From a checkpoint of a small mixture-of-experts model trained on Wikipedia: 4 picks a token.
Below are experts of layer 3 (counted from 0) of a mixture-of-experts language model. Rows are named router (the router's row for the expert), gate (a neuron's input weights, with its number), up (a neuron's input weights, with its number), down (a neuron's output weights, with its number) and show model dimensions 64-95. Each number is 500 + 50 x the weight over its row's rms, rounded and kept within 0 to 999. Numbers have three digits each.
Before each expert's rows: "comes after" lists some tokens at least twice as common just before its tokens as in all text; "comes before" lists some tokens at least twice as common just after its tokens as in all text. This comes from a sample of Wikipedia text that the model never trained on. Tokens count by the router's weight.

# expert 41
comes after: ".", " =", "==", ")", " ==", "==="
comes before: "\n", "-", "|", " The", " In", " He"
router:530505464523494401545451459541426450527441408482472506440413504484516466491427573475441413467533
gate0:482448519404451409437471522552565479553467503520459453590503587419600432541460460460475548493408
up0:501490446501467544512458520510498454534571538531485517529538537491478556509535444521415521468408
down0:434417569531492421453528458460430559419572473482433538526500519514521537505472467491447487575551
gate1:364546510537489460580527534444491561501546463555506508440527475535529418421458536546495522513496
up1:408507450517540475524560499496466548440404428512494513451472473522585501425539423448533479513536
down1:554509475412469507537532423488462533514426519480509583564516485470518544369553481495477492584628
gate2:508487574479536517478531464539398469545534445473540465463481521547488473586496558483550492473609
up2:543524515545572543483564471458489509572526452492526497434430460575491488573492560521548540424613
down2:509442479583505504493460409503461577552446497533512571483500391489532442475488511510466434468488
gate3:475496485446531499542472511422456529499557435562466438464503553586472501535560434543424408523538
up3:474503611521461509435440466463475506483544404457570448522505484576483493459518516517497457438497
down3:401474479490599532491524540410550417470412497511559519532490534493458485534594476420542364528522
gate4:461569549523509504513438514458471448487467509433478406519552400454439550522491546501557615609531
up4:466477577473549491500405515445479472512492468512431522547481482510525534467506503510445558507474
down4:463496547538472423478493488497383496504590525399496517569537555558417558423424477503500435471582
gate5:420444540497489508452552427595552511539535465500570461515479521514472557463504516570467466424422
up5:509506524606529541400534541471423480405402497567490503493469505577559482540465412600573483505556
down5:532486462482504499457557608493556489497441490524573598450510531453450505446545533522527524500362
gate6:426467516525532429537504494441527434506520498551467459455486494480445524500462511466448565528428
up6:405559530537565508469472448471480503564522456470473545492415508429471496563469586479543512511464
down6:604490506427420563349491623501491508483549412512533543465546510565469508496476502450496550443426
gate7:488635470483394584606538481447521574438619480548600460490514378514454519506524501458476475446586
up7:485518537384520440417540467435465546426462452545461471493489542515564446477466487503499458493510
down7:617600451560508520504472423479509472413485488499496387537500597431501462429509431483508514468547
gate8:490558492520486484351436517578519579480547500443516416561456628462458541440539384500478382485513
up8:434513590610498533519500506537553543486510447568401550469540500542628529492502483505512639506487
down8:539479474564503491421490597550416514482443524500504497513365360655560473597496477492560521557522
gate9:442439590537552579493446466489546475545458524537541572474395499390550497557436472466436485521490
up9:527477477542529469568508460500387488517437476565425630486415425494461526545596452479411447525467
down9:391523551532556567422507534396471513486460514582527521572472462535516404514497465511419525545498
gate10:402501618413519411430550458520525450528621447500474501522404593602539508459560457472471550460448
up10:544436351529434495530556541450470533436406517528520455451506447588397559511462539570469410513579
down10:499562582453486504473402483496459517506486488442513485543527603552561513466506396542557555584398
gate11:536450532473480453485425571579499412532457502590469496490500596538552577565515464542582501580549
up11:487461533470482502462494534507530551519467496539444544544522583473488530510455549490507542565542
down11:534519495492534509438578609511571493557458540456400540456619426476447591529417486508549391477445
gate12:403450551519444522465460583487503536479515409477444499482415503549522676550450550439528534484494
up12:532541570447564535428616519490462511553534503517433497504448500523551492466434526556483482510609
down12:516544524404517522514538523503494622518577544587493460542537548478533479435457517550489575547413
gate13:465545439428485510509482483550447458459606487451560522481441529423479523451539442529587579525455
up13:503534421551457440544554395473569473478450477517415495521587489499552447561520632419448461453502
down13:579446455489490540445444436526514483574452538542450504451405486534563431489564593537404555498530
gate14:578482513483421453548448452449527534555494505532482484514524469504502581431513573431546502569447
up14:490467537489538474472497475509396411428442388475495460501437500551569485477540539449550426518499
down14:415523471454581499518564526499624439524621455541514499587501447524500488600556478455476458492514
gate15:385536546622502531518423528512503495434526528556441366433534404533596519528490484479490499499465
up15:426488541497388555419454456469527480445524441492514532516511537623565489468475441588548577545518
down15:443500619510380505479525503510574474507527509467450494527471494541484502500541519599578474588491
gate16:446519480484516543547477470554479462593524432495438513448546588483489444562438536552503464480527
up16:448489523480446435561610488447551513596532502492399478524548596577478480487472513533470546531503
down16:533536428435412498421493499555457536452479468521459512492482487477517509400536530532450454417508
gate17:442556456456433449472462552522532540371524472517509535573519492478455556546506520507485515508521
up17:473504495593468553486451517478499447511532468504495507483557511457545549414480454525477593493481
down17:515488438435330498524487491406452402607474478497593484490513456425541520535551436483480533589497
gate18:524519566608366429555586477503605426544589527465535512583473537441539461582517454561511503591473
up18:490506479525415495476570526584512488517553490499529462543410492486525448615465567566499453583487
down18:504451480525428513414589414528459502464490434510494442508459485497525377615425485579443544564491
gate19:589492612531473475485539516459530490483536509534430509407396563468538398466448499455483545511507
up19:509591580580460405472494465458546537511446482348433588493552565457477468523463398486483460552468
down19:497544495415464377555434537535484463504502467531548522548472442453430574545478481502548465516514
gate20:588623388477470539573485478519558473482499529448546450507591564494475498481460429515526380523490
up20:381476539491507428462481527457496468543576442561409638479354582593503442478462410526473616439543
down20:492466576503437543455482505476533516518513450478448496595524566533403540558551540552495479511491
gate21:502429492551462538463498506502504429530468545502473504510464535373361616431511455445502446492465
up21:480522512522523463485485570504454539592529513494482478517496443451445564482443557493535505486536
down21:580499430497549488509515507453471458521618491554472487488464473530541453527519474559520500470431
gate22:515484496517550561481528501471474580496430445530598504455499448486511516521506512460447461491495
up22:536513496550457471545489503585497491468585530441437550549460567524553527517510417523512541518512
down22:433409470504494544510497508571469529544551484573457507472494536522441508397497499501565471424449
gate23:529450396545555506401467602583525488630463502359457417585503490510497515517512434508529506492513
up23:468510599471468475513527525429475425384525459591511561447461482558475494501513509445446497523500
down23:551513526604462415563523446468503555532499390603385459513534495523591478463453481561401523502537
gate24:421508580467532549496480493401468443467539401448487477584531506550477487608462544537502519466524
up24:470530359540520458469587496620568498405535528529438439454494485466474528563405495430553458460511
down24:447505516406573474532496495525546534473563513527507452550593514530437566376517485424483473516659
gate25:453461602441495450567466502456535537557522522581563491486549473504452526521504542576495489497507
up25:488450618467445418563499496457560523563519509582559505488578452474475508538450519518499522556471
down25:563544397572521586400542428460517444533526534522506499421415470504496501455504494530510553507445
gate26:481471581640440495462421511449467440489488579498536529466501543493551497478488599482561438553512
up26:508481538515526492507444615421548442506495557555439474540572535490519475597501524509538417490432
down26:475503586481460555395552430438589508565563504446516434574466466513449611515499460580535533434460
gate27:439502599510483475537467511441403484434512371651507560486391520483510393537531448513504484553476
up27:493498502475486506573523495525432553442494369509539529480495411530551464593564432569530461493440
down27:517474472503471415473489489530474454405480595515482522423423468485454561478579490441482521540524
gate28:488529460532442508463471540517547558458443465508479572522509482524544418593520465522515453487493
up28:435422540492593494521493517486484392525485499498524462497495486480410571425396545553508561532531
down28:494527590549582479501523530491613475529530491481501537573501485496456515399482446417424557516545
gate29:461585544491533524578459389470483518520506526513620526383541522379475482483549517541497426604510
up29:535500597559498509497488445456562501512470471564526516556550517416515437517541518531535467590480
down29:527428495554459489431571521476490482502481527386408511558551405533505582596467548534555479382556
gate30:610502484559509515553508527479552572585588551481479493476421513442485484477551533536530425446556
up30:619501458536605478487565521470565566629561584481475482479488497437512553482484490544537421469572
down30:458423400540503479458505426564491614487538492503547378531542378605464478587473459564502565477566
gate31:508596502476502435487448498515514507489620370528479502436415521466598453513456474522510503513489
up31:506522528398505526512513439589594522480547353529452507503470505443484430486437499513402398587426
down31:509505575400502466458518385464472447450393497547481478478442406524517480474418397525489498428489
gate32:561421509544553558408526501559566535420459410396455641494435478441380440507506580473377443466496
up32:528447485576608573427536574541603500453458433423431641476451570439422528470532566509389497423477
down32:472443531538477581467500432500558524449563479492432439521530549511495443471509536481554565435497
gate33:471602568508524512505497557516510532503481458536478427385476425497446506594552480466522560484556
up33:461498486515546522492499415535476521474538431568574536476497465480506502495513564506508543521451
down33:551472444500408451473511489470474426544460455493521516471433544471470571515515565496508504439527
gate34:496477509472475434503509511583541514407617506486512469457469484471434560489601483474526488470470
up34:549521457567500548471388435413453519640469464511442525433423472586527371471465507555438432477556
down34:412569490497480513486525504521482444611458608420475531451504444528537488518531470502484487495523
gate35:526535525545533499505506451537484550467521488532472525493521618550620462553577534529513363551519
up35:517461474501478415472553593428547425468532533466462566526533462490418588469399479502542580463427
down35:489505540531467515496599519505476528437583405438579513503549467487476514437457557503504505503357
gate36:415471498502422463458479395410505493446573514488461457472532603573486455482546487558453494553451
up36:544609476478446460541521562512451489487465503526505515518482550458520513436652598481544487559551
down36:425546548539516472578488514387533458529597593542529498554483480406418534427474429522520439433572
gate37:554520523555540503435465401498454397488577435452524485485439449530423525451530426490474468481515
up37:552525512509539535407449517477407410492581377483529492560418469537463519481453393498568461459520
down37:426493523484534381468482470430405470488475482528447527540517514449565555492467464499578485411485
gate38:525536546511468498543490475466440553527540536528484425578512451525493559452486488550514604575428
up38:552579545538500515613566564490473525452497500599507524465516497529536444546417352585482461491490
down38:564472434428494495482532430540474528474624493519476478550463531500571451373439515553499626540511
gate39:530462564436506490455549517421526505500479622442517571517545455427466594527471523424510545560434
up39:431611479533495423492544542595511548575426420496507497509482474468492544532408449579460520485470
down39:498470492456461464494487451490489500508465560522439521464440478482447475485578485466499472461529
gate40:528488550430444454508447575497602521470393537429475408443529442559498565503447551505520549569483
up40:448608565618492560527514487485574469560466459486493454526514446499540445444464520497546459551508
down40:603513528496520491478355628390448485453502522542553539532441437470502396528549511412471497439578
gate41:521523472545474510456465429499475470576493390522515544576486558540461464515466458539522447482596
up41:545513429561501507552545494478525538509570494430544466503541507522461541397474593511472439512553
down41:411475392599509530503547508529428548619404488460574386523480587521431516501494493391527530437600
gate42:504558515494508562522573472433476500541509550583443620457480454478532409516529557422443463545484
up42:436492538520426565540521514475488449616485549461473542495491487495516440485512542372454547512523
down42:534432416502574599501497537516524446559460469446411479551463499547397601455424512477491486463421
gate43:472527520529512527398395473423498499519455544494522503541488512408484412563503477516528497462552
up43:511487488434398452486639508488402501500516487485496432425550502580497563506512557477482439471510
down43:402502521560409482412575526464483474518528581439596521502545485532494474551438570541491661534519
gate44:536454472510448556560436511442519562508557521468356562507559477392503560578532508473539457521469
up44:603490497528549559545401539613536518499502535479438627431517504459525503547625453494542550534563
down44:576395425507525454540428405512534506402587594498490523476499527496556490587532552471527460461548
gate45:536532474482432529461526537544478451478589495456529619512465458461434563460557438505581427536373
up45:459509536416398541461571572485472414455532480476495574506522463522514577456536381504555476507456
down45:488436435467469546433497513394476532523607438586495541478557553487424536492622501545600640492448
gate46:479410389488463393530536471536558547444467476493547438507471541522495483514482527508451510519562
up46:487498579504422610509454437557439486520516548429473490521523552527513512478460465537530568522489
down46:557538503462535484534457495451421588459484529573537468432529458418530482428466532473480512551550
gate47:532473497506440489491403544554524443439463560484508530515489494601404510468442456506469576485456
up47:482496483477485532497401465509531387525592406509533492534458529623436460517555485494418501487455
down47:536545477391533592506448488426505503487484508545529474536557551466518512526468458464508458455551
gate48:637555566530529473515474470452509446435523490486465442458481496493491536466612591573511513521493
up48:494504442482513534522458540560502455568483560318478519556527499560488550530491451479423528507455
down48:502430573576444466472533499521506434506489511327512603395578447526472479429420518605481508483506
gate49:458523524457514543482475448568457459535487594568538551474421541492543491522552443493508433545406
up49:419494505527482467526526592472484503511547446470491464565567441516499459492468508420493471544610
down49:511518512571611486489595529470474559505421544384490567445506504512493556528395412574584470506498
gate50:395518418486504408596565536521416477501464532462517569444453529491415539501589439507444618519529
up50:357497458473504462563565469442493538531482482483517534454535441455454528492556490498433638502547
down50:511465390571549566450464554576495493501419466563483565520517514409511453547430509518458424548465
gate51:519472502513563422529451384456443481505449438494436540516529558470532500463538489452451494467544
up51:473513417511426525463548505559471430474436435424570489547516518601483528531557527478555530518467
down51:406437501600447511482542562615534447532445569361536535545426533499522502470531482537498461498452
gate52:477517506536500568499477540489498450503476475521463480411490376381493451510596497402517370502499
up52:574473557524509575471494478461491521568556495495498516479562496468644446488433538429496487522505
down52:473383502481426468392543521526475469558575578569473529553478520447529592562493424562553375511494
gate53:536584473500534452536568520541451365466491509465439571528406469462496433531504476469439488542521
up53:496433590477490541439447499418499586546529394567508499474531464553538587456621548406569499471427
down53:459464505527499492502479459446542549495526412550483573520564590442464475499518509372479513462552
gate54:526606463523506573531484495451476442567518459434454557545496483474466586531542427477458417505459
up54:451436485494578536533531428514473515454518516593577481520536474435546539541588549551610545503517
down54:468553536484486457542445521612497505497462496445598430622489553485352492451473504533500524455526
gate55:532432535548388415445442511536394416466495485494413573560529440532481509561506461512493542528552
up55:482494537490488588505440466497472513496495415476482498499442495532466500435508542399499484452450
down55:450541502549561451520506489521590476499571505439545488519553574442446549378530476534515528474510
gate56:484485475522432508459480540462479437552502476533476534494372377464560498423594468509408499499525
up56:532534477461662540486595455524507572513509553442460460428582555510466486574471583547541556544501
down56:463571466548539558484484570571485553493525466491484438450478522465487459510591510505547443501505
gate57:518489495386570508520531497528454462544541457454570468501480541481496565506522464529529426431507
up57:512417494546490451524401490470516535470436510533469570420524539481458445493520504413513504523498
down57:585369526424584527497590513424423507612504450489556546480433474468597493603429550597525450483446
gate58:535468427525438526458503612541471512518443506542510494483607528550490473583530459439489491515496
up58:446430585471400495505569528465456558468491551488474468475462462543504491546386450492487557460467
down58:427519491406582541489519462539538459502516423515520374434506512527511522538567473434485499497541